{
  "n_experts": 24,
  "router_cosine_scale": 14.0,
  "rope_theta": 10000.0,
  "parallel_block": false,
  "init_std_qkv": 0.0319,
  "optimizer": "muon_variant",
  "lr_mult_down": 1.5,
  "max_seq_len": 1024
}
Below are experts of layer 4 (counted from 0) of a mixture-of-experts language model. Rows are named router (the router's row for the expert), down (a neuron's output weights, with its number) and show model dimensions 192-383. Each number is 500 + 25 x the weight over its row's rms, rounded and kept within 0 to 999. Numbers have three digits each.
Before each expert's rows: "comes before" lists some tokens at least twice as common just after its tokens as in all text. This comes from a sample of Wikipedia text that the model never trained on. Tokens count by the router's weight.

# expert 15
comes before: " |", ":", "ed", ";", "ing", ")"
router:495506486453507500550528473482521479501511475494510485510533489558459487493471507475544512492493507510522510488506503493463495503572464526480498496476468509508482486518534522527547496529521504525504498535519499490513514511524472458505489515522475503500435489517482525511533503538503483467486539490502513474536503557497531498530492503508507504520504522496488467531504479462536498479462537511487490472513493507498563490489477565550496484482522482515492518523477493473504478447497506495501563467499531519533503498537487509499493536542502516502490501493502479505547456498555506466
down2:488496475477464502517506495519492518517494531526530501493456510489474520493514533462502539518474501438491502509471531516430490513520469484520460506500483501526503496471504521504564487495494526494494484525521482506480485499493472510503498484503484484475495499496484510528533519507487514458515538484503458484504448512473485482488497523504487505583494508507538520494490522466480511479492443472472483488510476461491512523491485485518489546510525462474475475498481522474483541461543529501494514501487510496487500486518498486445491475499507496558519502493481433509518535472522511484
down3:496486526452510460491467527523483504500489508509500531485512490516531507505513524516490504466529521535489488475503499525473514529458502489529530490534522480485494520514508485479469549507512552473487529520503548497459476526512558499510497483454531535465532453476517465521483523501489528436519491481525475490503535507478468491531570475468466491477513472495526514473462515497510491530503465486547509519510510521521499498470489481538506447497505486516495494507514504513463483533534493469510505499543472487502493501490530471480475494480525487519509544495511487519504489464514501485
down4:524488498482522529493506500493542492532467501436487493510490481465542538478481507499517502526531543503532510483478485497480527487497499530472515484510479563467487474462470523501506478505499483510512479520456481495536500465489493470512529512511506497533486476495457506492480516570498484456528482476512496465499509493505528500437511472502505510476507524535462517497484480518477500482490509514536496484491503486487511550522472489504499510492510544520504492485487516516513509500513519462466519504528504483468493485516526537463536473487439486503489487482496511469498560470523496500

# expert 8
comes before: "\n", "|", "==", "===", " The", "The"
router:502508497506497524479484512510507478514488468508468502520456512505522493508473490487556503484515488443540491486508522496533524478498490487535481511488459520515474555461464513498463470488575472455484549500505478542556470538525502524509515497526469505513478526471533498510525509513517525457505482509492509508522539509532505490512492538472541472504499486517491480501495537464538506443505545508514487496495545517532493488504506505500528520496518512507512494511521549490540472521479500479508526496501493492524480512500509535560485506479467486473459518581472526456528522517552446518
down2:528453491531518448471521483475451491444502514488527482484489560461490461517522482496492464474530492530485515472488525511480516488472524504520523492498494485496494463554500513508432503474542440545502531477499481496505524476535492496521525522540466514488541500459488528510495511499493535504486498515477508472497497476512504492495509514563481539504494531514505519488498514517511485483532521509534466509519528525470464450488505469488445456510506492555511535556477482485481481519502511520507492533513533474521489542461500500461488497484530470543552513493479524523495492515490534492
down3:500487526484503495484508500533495526510474492538539535517510527544486496505551487488490515467474510468521478502510480519520483465460519473529516478503535486494473482513539467480517522536517494527488494516500479508495524486511531509550521522540494501475525488482468517535514525538491507510485491492491528492509487518507520502516508466504500505534507523489491489495512536497501499476519495499534495488531479468511527492475570462468478492456519456505486522502520499502515510475493513499447489508554500528494478528498502475528464477507511477517458530473486538528473469525515521508
down4:489521482545469495471470502440487554525508543484446460503478478472495523514515536522487500511488489498515490503512523511520503494480473469451502488510536516505499528492481496516449505465500480512499486487504506530540501470467487518501510496455556488510485486460485515547518494498525462472522494490522523502488482479492463465488492506525546516507535516493520517515539489520443447502487522466483481496515489500525510465492503489527480485490519492527472527491471516536475484500511488488496512490449496486560446476486486543476512517510491467521531538505507452549440497498518481512

# expert 6
comes before: "-", "|", "\n", ":", "=", "The"
router:479498504463468525488511484484528543495506497534495493520540499520503523468537467448488554502472476473508476498510517509457471522474478508503517487470507494475496457495467469493521499505486527493482471485519500529489522484503472493483471525494508505498542485492521471463489476526492485501501528581489497527497494486495484475500495507523450501445480485472470482516509502486511516500538529496497478521549528530488481501521479513528524513530580574496512513549509481481521504517513517522505481489521522507502493458486517505486503476508510489526519531495516446503477506540524608448
down2:445465501512528498500480518534499484545515482460508474446479459471490487466475495477541477489479530516512544474470538469473497477507518499520487539487535507486527483529538505481505466468483489483496519517504533450532518517520484480522539496480486528477520513500472530477481530547490535485460486551485509512450501535468508448446495501494518516537520529490491469497508496495549458500474497474502500491535484538453522490476492485507524537505487485496478499514489521506481482529491519491509521478483497489556529509535496518473514480497542498541534492522518522546489514532468494517
down3:502534497507500510506521461470439481486505470508473456499507531519478486511456498458522482524508468475503494489520526507478514524494506556507485483495484492517488509502526517498464473492507513482461542488473535507577473481521503510501476480466540487523495490475510484483526491500506492536510481487446504509502509496533481482500521525484523485498498490529509477496450496500522485506508489478556540486518508454472486515489558473458515527524514512491486542480488542516459520488493488490522450488518524503476490477483488534510463483471481490500483501477483471456466505472489500485
down4:491493473494499482494498492515487502505525501522525503489473534500462488474481546530505497516499512492516469466512505456467474511514478493556494529500506473506469458517476509529468489474488465468516486525498520491492512479476493472486493493494533495513466506506514507504448521502527544499497529500458527536496529518475459455530570499520544486521497526502527484511487489504496476478503451489501514479498481510475499484493487471450489485529532498513504490482484474481430477547524489517470478503506487492457478446549502496493505441536550439508509528505517535475492520466507521498

# expert 11
comes before: " |", ",", ".", " in", " to", " -"
router:472522474503525489518504484495541517491518493487531473470522461483498512480516470455499486504514517507502506497488536462514502482519505512527497458492513489532512516493514516506502483481481513538501580466507454480518478488461484493502505478499484520500471507488498498535529512522481509514481520475487565491449508501512481501428490520462513518514489515518522499472504515485496490493475492486512481501474500473462495482493519523472530559490421516550504543523485488490521486497506475446486499474492535510504470492498518549558519508515523552495497525482485511500533520489465441502
down2:546456451477458539516516487517486495521501501491530527519518512525513468471498549466498517513527501509523510517487521513481479484524453488486499492485471524484515524504502526524480489476501486524492506532487513521513531514490499459521483486510477525459520500522515492514522478502495532452546462470506491451488541459539469524480502508523504498502486507491539518551473521510472454451529492452515529488490488507442495472554515484470527497521498512483474470529478556542498495522549508501501505496514510465534481482503527497500538535453546532505500526497521500474486468500530511518
down3:506497492546464432498568498529504500497507504486471474532501518495471488488532484504474499472526516498487513540508474494496521565502502504511462483530477493502499516464543487516456528467536499495477530514529493477501478501484529484452491523486488511494514488500540461458529508501545533539483528513531522458436510517547501488539501479512526497491530473514476487500494491502502502513525487496495537475495512533464517511483449506476493516456489496533482508534535527502507517489486530471510517531494514515532544527509478470515482524555498516484473535478467488540546511477552547486
down4:513440495516514545469491520500489532507501512482572494519500504542501466496484516491462474523504483494526526462484458502541522497526492517487476451492493498481496515547534502502481493502511517551498508541489476478488537468505505485466545484418516559489516504432516497536514500538500522524474489522521501450520497479524460477477532541500514498534516516517510527527504545464484475489492514496514462542484475538498473497486517479484498488485464524515497532546505502493496500501498512480528516570493517488512454479472523538519473503501515558494495474491527493486531468506488456508

# expert 18
comes before: " |", "th", ";", " September", " June", " May"
router:527494475527488492519429467552463553496537514541542492495508504517531554490495513489514476469483522509486480494510491471521488546488465503504463509445446499568487499522509511507506475525522501508549491505473498483508535428516469449500475474498504477477476476497549499514535471492511504533553489500543477462522499476504482528541510513489495546494512497516504502501487510531469484480490472503496518510522437504483431492531534509473482515504520483470506488492533498503468517512509526457485479481515496499520509475509478475482497474495543488474497481534493509507463496525474469516
down1:485457497511477496500489501530501510483531496493509533480526522515501471502494519519531465521534554513483493505477517516480481519500495542491464461511555519476528492472480535485537541487535497506530503474480529539494489470505488529487488548496543475453493482517445523542515488474532532508474490472519482485475461519531463505504493465477499530479463476457531489497550490456462445480496491514490514466481483511477470516515501539530480531512540491491528526484487457497498508508488502532499500530511538512455467512500523516526446494527467515506478480519493474486470497470455464567
down2:504472501538523533485506482467497468454504498516505505458514458508495522473502528505527504502459494515498498502497481474513524540480469522526495495492484490456503506498498523495453497557504475466487504494515515519503497476443518474498473476508512536521479502489476496480484469483519498526511495512506533508490529452505534462496501481503557448558496481495458494541508452500458517520498531498513546523485495454544498505490484535484505472523503480450499512528479528478478485496492475484555520506499484564533506469528494517482467511514502509517485503506484474486512473546505515483
down3:470520482541459548541484516508481478503501472472507500502475497441508496499484521461484495540482469532514511475476520553525469499457529464495538473456498490535532479505498481511526498585560510526473539522499535498516506518489474558464502474478491489486510508497484523508487466504477506528497505463500493499454519491435559483455504536522516517516501524474468509518484513489498494476483515484550477480455495505499523530491471484483430474490483508528532521499497543508494520510488495482458523509505443466511464484500513520506527514505514530520473494522504545468503467491476488482

# expert 17
comes before: " of", ".", ",", " and", " to", " in"
router:510504517505532498500495462486456513524478508516492489449529502471475495500509504473468481507486555480514534514485501505516503487467477505505474513560510534526464476507481441502486509494486491494511501506526531533518484458487577489516489492489481540500494505513438523466499520494472463458484505479482468471474508522524513502508501503488499500507491516487524500470477511479534492485501503510475509471485496450524491559511503442493493511487484504474501480524494521501517463446498509473480480489499527518485495518512557497521511506525491535504521492443482451486493517488518493522
down2:533530501494524494482472510515476492508511543521496496490480533525531533499495534533526471501477499520514500547476534488530479476496477464527489440482492487515451499484515473484512482505502559492571512495489499470569527518470510520500520502488519499481481478509491571484511526465532486472466512505464495469486519520508493464459475492473509488474486497480500481459517486519514495440495495519527494448494517469514510513519493484529477516523482490474501537488468526501543501514500495477507490531518502511524461524529486530493481504540470550487508480484498444492484536495513564521
down3:483505514449533502506516486491469520478512478490494514515455500487536469472491480472547486492502504521448487502530496549511503509515514485542509468494469500509566520515517481500472498553509540512497500536532537500490548462535535482531485517490461485485520491470501543505484513548446548531542526528530497478469542504523471511533471491521480501493495495494478498507458501484470503542463487507453486491541509508568488484523484499510468481505490417474477510499506505501519490511510496549480488476499545500546473494475507496514511473477489465490513478500498530507527477499507462493
down4:503525481497493510448499496550480517467500504547491473490506487489496519475510492505498494484524476524515498503512479498493546538480535561474484495522511493511531489493535489491518504472456482447506479477512508501502529509510481509540480495496481458491501533499496485463460523512534490498469518524518547530461479498517516485440477511514531491500516479507508502516508515524506478534504455481477510498496551497480474469525483552476477542494509471474478492466492511519491502495522517521493537487549484494533469503514530492528530514486486510530498528459528491487471500534486477555

# expert 23
comes before: ".", "s", " and", " in", " for", "ly"
router:503523477484535500515510530468466517485455492521481499485450476489532500506492515480525508521553504505511451489455518492474482524522507528492489445543493491524446488478545513484518525558520527472503519499478488487495481499494537491489502500485493512548447452497435500472492513462519517530558450502523542516503462524506526514477479496511486452485519465526469496490491488452527493517500512504486535455508536512513522490465501503502498524453558469516505516493481487477461503492498502531471475503480532473537465563514505487487525549516521457508536522463490475489516499484514543497
down1:533488523512472497493513487509513529472482480488489473501525568495462532505468509481501460492472480501510536540495506472485530478465501546494544512463499510475509499498516506506495506472513488473485540485488511505493498476476500535484460496507535542508509549511487486503519477476506497496474456532521452526494536507535500467487511534513558496537518465462504471501489506486525466469508518490508486492531469510535531483488514517500493567457510510483523495483440482506528544528515484561458539542463506511544519489480508452477513496508500522519502499518485486497498520486509540505
down2:501509520517495514530483483514530478457562496478459538534496498532483508558458504513482509517504499487496496543515488507484544511493507519513547482539506502509448487518495483533490494545542483486524499503532448542466540524548486466480501512523504514515490491458492555521448534512468515512497543512525499475480474510507458511468518503533491466520491485502533459478497535525528495496457478500442541462527510513526500483497489505480483481513480509505501497514538497454486509504530476527462476492567525512445525497501504493536521490518493495468503528495542486527487489530529495519
down3:461491544512494494508496510458527479490520502486546510486465478486517534574448529520506500524472524541494525503477533520500499504487512482492550508483477531494518524502520548530524508507536470509519496519476471468474510523516543465498514457475483505533549510544485501492542454531511522476509573522528531469492497529508510489489492512493492476510488520519532547504503522528484480532500470492477492446497520519499481517489522497483533490492463498472487467509494478474524451512430526506565495482492469523519505494485479505504516517523524479502557504506486537514486523489493504511

# expert 12
comes before: "\n", " ", " 0", " 1", " —", " 2"
router:472541503544495520474501493504523510567521511470509473519508506494523492528502505463514500476523471487506468517487465468534493535505493527534471466551493537478552494476504528528535525470506495529517457470536511467478517500470468491511519459505533534472492499506513519491525464472485516460486536473516452472520500484488472557451544537525488506509452474517530498510482536497497487488559512546503524551520487495489487507504522511504476494504517487478512515469512478522567496515512490479516491485475463486527464501519470497479499486546539543530489499492522503512504501490490524506
down1:510526559491474486513508470492503499506489526438561528488546530529524508538536533477526515482471499537481510491532493521504529475489501509495503524474524491520484509492515509465454530501509541492510489465501477579502532505509557497491529498475483519490527508508456513508499455548475473507491478527491520547481517519498486512529513534509504507486436511486512461505516493504467474521456503493521528480509532487470510489476495544486465492493484563520531501513496496501534516477480550530472505478480507532543459552524490494534511488525508459478479540486507492440519460497515491481
down2:462474464504549534458487495521480492493474484438527546491482501487518451485515485504518467522493493457518540522466499510483483507519476487513508462541506498523500537507530522509472510490496511494516492509498521503527476518486544490505524503455501523493491482469514497519488541504486517505488464473539472508535505497487440471490473480549540537550503493514526538477491492505453497501519502522523504511533492517420504536483464511508515474513479525561489479506490507482488510532507494496489491481517537488504520523520533485523543479490467521531553521494531549518481536482498542492
down3:492490519487449484522508462490500560489489519483483496468513492467488482527493538474479538507462487465482512503492508520495542479497517471489456480484516488520511523519489474497508528466515511563488488477496524538490496521445513494520485453480439500498526481509455496516507490514478481474487471489493472472526483538486497477510495504467531541486479522442470523476532505468475530499478521549505480505514490527510490519466514530514535535456490499487473450467518499478516512530555528519539505503504507476530505499470510459522523545508476480492515563499453480513494519507468508529